config.yaml
num_hidden_layers: 8
d_shared_expert: 0
lr_router: 0.00109
norm: "rmsnorm"
beta1: 0.9
max_steps: 6961
dataset: "wikipedia_en"
Below are experts of layer 4 (counted from 0) of a mixture-of-experts language model. Rows are named router (the router's row for the expert), up (a neuron's input weights, with its number) and show model dimensions 0-127. Each number is 200 + 20 x the weight over its row's rms, rounded and kept within 0 to 999.
Before each expert's rows: a language model's description of what the expert responds to. This comes from a sample of Wikipedia text that the model never trained on.

# expert 2
Description: Periods and abbreviations
router,250,215,201,209,208,207,167,200,188,170,222,186,182,172,216,193,192,229,207,202,195,188,192,201,184,180,207,191,175,214,181,195,156,243,203,231,223,233,198,184,198,219,203,199,202,223,172,218,194,229,250,225,219,190,189,182,203,199,224,166,178,208,219,222,224,189,167,193,184,217,234,181,233,213,182,252,201,219,185,226,206,176,219,201,205,200,198,217,208,174,196,213,202,185,207,224,226,197,217,217,189,165,231,235,188,206,176,219,224,200,200,210,207,163,222,205,186,207,180,178,208,208,209,194,174,198,170,190
up1,188,184,215,191,195,204,208,229,261,179,203,204,241,216,200,189,212,181,196,248,224,200,195,158,196,191,165,187,181,229,234,180,206,204,179,196,222,201,175,197,225,212,188,211,202,195,238,203,235,190,177,206,193,212,184,197,220,196,193,164,224,223,215,222,197,195,178,203,201,162,192,220,223,231,182,174,198,182,172,190,186,183,196,198,202,212,204,203,239,197,193,198,220,212,210,178,176,207,164,195,208,220,165,179,182,207,192,222,155,203,215,189,202,220,237,220,177,212,187,189,194,194,157,192,190,201,235,182
up2,194,210,186,217,187,229,193,192,195,179,202,201,204,168,211,238,209,186,222,223,218,211,241,191,199,186,211,210,197,194,223,215,207,207,196,175,196,197,223,215,223,218,209,227,176,207,164,208,239,177,201,171,210,199,187,184,169,209,209,213,184,194,204,193,218,202,204,174,196,225,172,181,184,149,222,206,210,257,206,196,215,225,188,194,200,195,153,185,196,220,200,197,190,212,183,181,214,208,214,176,170,195,238,165,158,250,225,213,203,201,210,200,171,241,201,175,196,210,187,174,206,202,190,194,182,168,174,228
up3,200,197,181,212,222,200,165,222,201,205,200,176,202,224,201,210,185,204,188,210,171,200,190,207,206,183,185,212,185,216,221,191,200,216,187,208,223,206,178,206,202,216,166,215,241,190,208,211,229,197,194,210,206,184,198,180,220,216,208,181,224,199,182,141,192,186,225,201,221,166,195,218,182,161,227,202,196,228,201,205,172,189,178,166,187,229,200,171,217,216,178,181,201,190,169,224,192,219,188,204,155,206,187,186,173,204,160,227,197,222,196,190,270,216,180,193,198,209,225,187,219,180,180,213,182,148,174,203
up4,205,237,213,202,190,212,173,200,184,181,166,186,216,214,216,181,224,221,210,184,238,239,174,185,185,180,207,233,203,190,192,220,204,209,221,235,222,198,190,222,203,257,193,224,207,206,194,236,180,194,200,201,188,174,184,148,198,182,155,187,183,223,192,199,183,195,189,201,192,193,205,231,217,187,144,197,191,237,197,202,187,175,199,238,204,196,201,224,217,201,190,206,195,211,186,177,204,219,191,185,186,218,200,212,230,200,154,180,184,231,198,206,171,192,220,212,196,213,170,203,217,205,160,214,211,188,180,189
up5,244,184,195,243,207,230,197,193,207,243,183,203,190,173,176,191,187,173,179,212,202,197,222,195,223,186,206,171,207,211,232,188,176,196,201,215,199,232,151,190,185,190,201,169,165,176,195,187,229,187,204,214,218,176,194,184,207,215,162,192,211,182,201,231,207,211,178,230,196,167,187,217,181,215,225,171,184,246,199,190,158,199,188,224,173,206,211,213,199,162,200,175,223,192,237,206,226,202,195,217,221,196,200,237,213,225,186,205,204,209,218,208,178,230,207,186,202,171,204,209,216,189,217,204,213,187,232,210
up6,228,202,224,206,221,210,177,199,206,200,190,180,209,222,200,239,173,205,211,191,218,201,205,187,180,167,207,213,188,222,198,196,246,176,219,230,194,226,180,209,195,212,195,152,185,222,171,203,192,200,199,223,219,141,217,194,196,189,206,213,167,216,172,195,226,205,215,170,215,234,198,211,217,182,187,219,191,246,233,180,210,224,210,226,225,210,172,193,183,227,203,156,204,202,197,201,209,191,189,205,214,178,197,181,173,162,211,214,224,203,164,180,210,195,188,222,205,192,175,221,199,224,217,201,223,228,163,194
up7,215,219,212,172,215,212,188,212,197,204,190,240,192,220,226,209,211,202,211,211,222,210,197,201,198,238,222,195,180,196,225,196,212,187,178,206,202,177,171,211,231,188,243,214,197,189,182,198,192,236,177,179,216,208,228,191,210,209,196,157,189,214,204,207,209,204,207,155,199,167,243,209,188,214,206,192,195,198,209,185,236,205,191,249,159,235,186,151,175,166,209,221,193,210,212,236,193,179,188,199,179,185,188,211,234,227,209,191,209,211,212,182,145,184,202,212,226,216,214,214,196,175,200,216,228,207,215,193
up8,196,212,233,244,226,191,197,219,206,171,204,216,190,177,187,224,214,196,204,201,229,187,169,260,211,203,220,203,214,207,242,202,180,222,206,176,202,219,182,216,193,204,175,216,203,225,202,167,198,193,197,201,193,186,219,164,216,226,202,240,212,206,201,186,204,197,214,164,180,197,180,200,227,176,194,186,213,158,220,205,246,242,201,243,186,218,186,190,195,215,231,221,191,222,188,228,196,220,214,218,198,208,213,196,221,207,184,216,179,198,221,178,173,192,222,188,210,208,204,188,208,177,185,194,248,199,191,163
up9,223,181,206,186,205,230,177,207,189,216,161,184,187,209,227,195,183,196,195,227,207,171,170,162,193,189,193,162,200,191,206,258,194,234,202,156,213,184,187,219,166,185,224,210,194,198,183,200,212,217,200,232,218,218,204,206,217,228,203,180,207,247,163,196,188,202,170,198,214,197,219,173,198,214,203,209,189,201,220,205,202,216,170,191,201,212,195,191,195,227,189,197,200,184,197,210,201,218,157,227,199,170,205,180,242,205,210,203,221,203,207,203,179,178,203,182,187,201,147,211,228,160,227,233,215,197,170,196
up10,208,162,194,191,201,194,227,188,187,183,186,198,192,238,211,209,204,201,186,216,200,179,198,205,233,218,179,231,182,185,210,219,219,194,205,211,219,198,188,181,208,266,222,158,235,199,202,218,187,165,142,163,226,194,194,175,205,209,211,197,210,192,225,198,182,209,211,162,207,181,172,220,214,193,201,180,210,169,211,205,180,224,172,198,224,204,214,195,207,210,178,194,177,218,215,153,232,221,218,189,218,206,173,172,187,219,192,200,224,192,207,210,196,188,195,219,181,212,213,205,213,218,245,238,223,198,181,188
up11,183,176,191,210,206,222,186,199,172,166,210,198,195,203,194,218,178,229,171,182,188,160,207,202,214,173,205,179,181,162,204,207,207,209,211,197,188,195,174,215,201,174,185,201,180,208,229,198,209,198,186,224,201,233,224,186,219,183,204,211,208,215,227,153,174,178,193,176,197,219,206,205,185,205,199,194,201,163,203,212,167,203,235,201,216,205,198,239,199,215,187,192,223,191,185,203,235,211,182,153,204,209,186,194,170,211,132,196,203,168,234,239,219,165,232,216,203,221,181,205,210,171,182,179,181,199,200,179